config.yaml
d_model: 448
d_shared_expert: 0
moe_layers: [1, 3, 5, 7, 9, 11]
router_score: "softmax"
routed_scale: 1.5
balance_loss: 0.00128
balance_bias: true
init_std_router: 0.0388
norm: "rmsnorm"
tie_embeddings: false
lr: 0.000449
beta1: 0.95
beta2: 0.99
train_tokens: 483200000
Below are experts of layer 7 (counted from 0) of a mixture-of-experts language model. Rows are named router (the router's row for the expert) and show model dimensions 256-287. Each number is 500 + 50 x the weight over its row's rms, rounded and kept within 0 to 999. Numbers have three digits each.
After each expert's rows: "comes before" lists some tokens at least twice as common just after its tokens as in all text. This comes from a sample of Wikipedia text that the model never trained on. Tokens count by the router's weight.

# expert 22
router:514569550352364510438528424510522514505501572545449530506499531462477492532416487473443529491515
comes before: "| ", "1", "2", "|", "3", "0"

# expert 33
router:477558579515354456448530507534532492471455515456511548532550547416410455499375446486480527422540
comes before: "1", "2", "8", "3", "4", "10"

# expert 18
router:525547529448455505437522498523535557495514580528451513519507490443446523537464457507501593470544
comes before: ".", " | ", ",", " |", "°", "–"

# expert 24
router:546541514400474476483553562505510586541447559517435489582594522431400431538396447426460601505574
comes before: ", ", "–", ".", ")", " |", ", the"

# expert 7
router:529466570412429532417543436492526522438564533514470516521530497430459514582406462458425558447575
comes before: "1", "2", "3", "6", "4", "7"

# expert 3
router:545502520398473526512521430553522590471439503528489596554529475394441526508381410490499516482628
comes before: "| ", "|", "-", "- ", "  -", "The"

# expert 37
router:578496502464405528491515453500568486413479509518457510578578512506438501534444427458493556504583
comes before: " | ", " |", ".", ", ", " of the", " of"

# expert 8
router:485518528478429486392580501575525560480450549500470459466533424465433503543366536504501541403566
comes before: "\n", "\n\n", "andidate | Votes |", " list", " |  | ", "% | "

# expert 45
router:561461532382478475496565493528521562479440527573463514549521500407424471497415405463496587369545
comes before: "0", "3", "1", "5", "4", "2"

# expert 28
router:564563479506450501385509440546530534438473496535461479561530503440422557497501449468484503458522
comes before: " | ", "–", " |", "; ", ".", ":"

# expert 16
router:570538551444362514476550488519479538483471532610483559563536538469412551495467468465485520429492
comes before: " | ", ".", "–", " |", "; ", ":"

# expert 44
router:520517490430342503463546530527570539558512520510522576536556459459521512544378488474486545453537
comes before: "\n\n", " The", " He", " In ", " This", " It"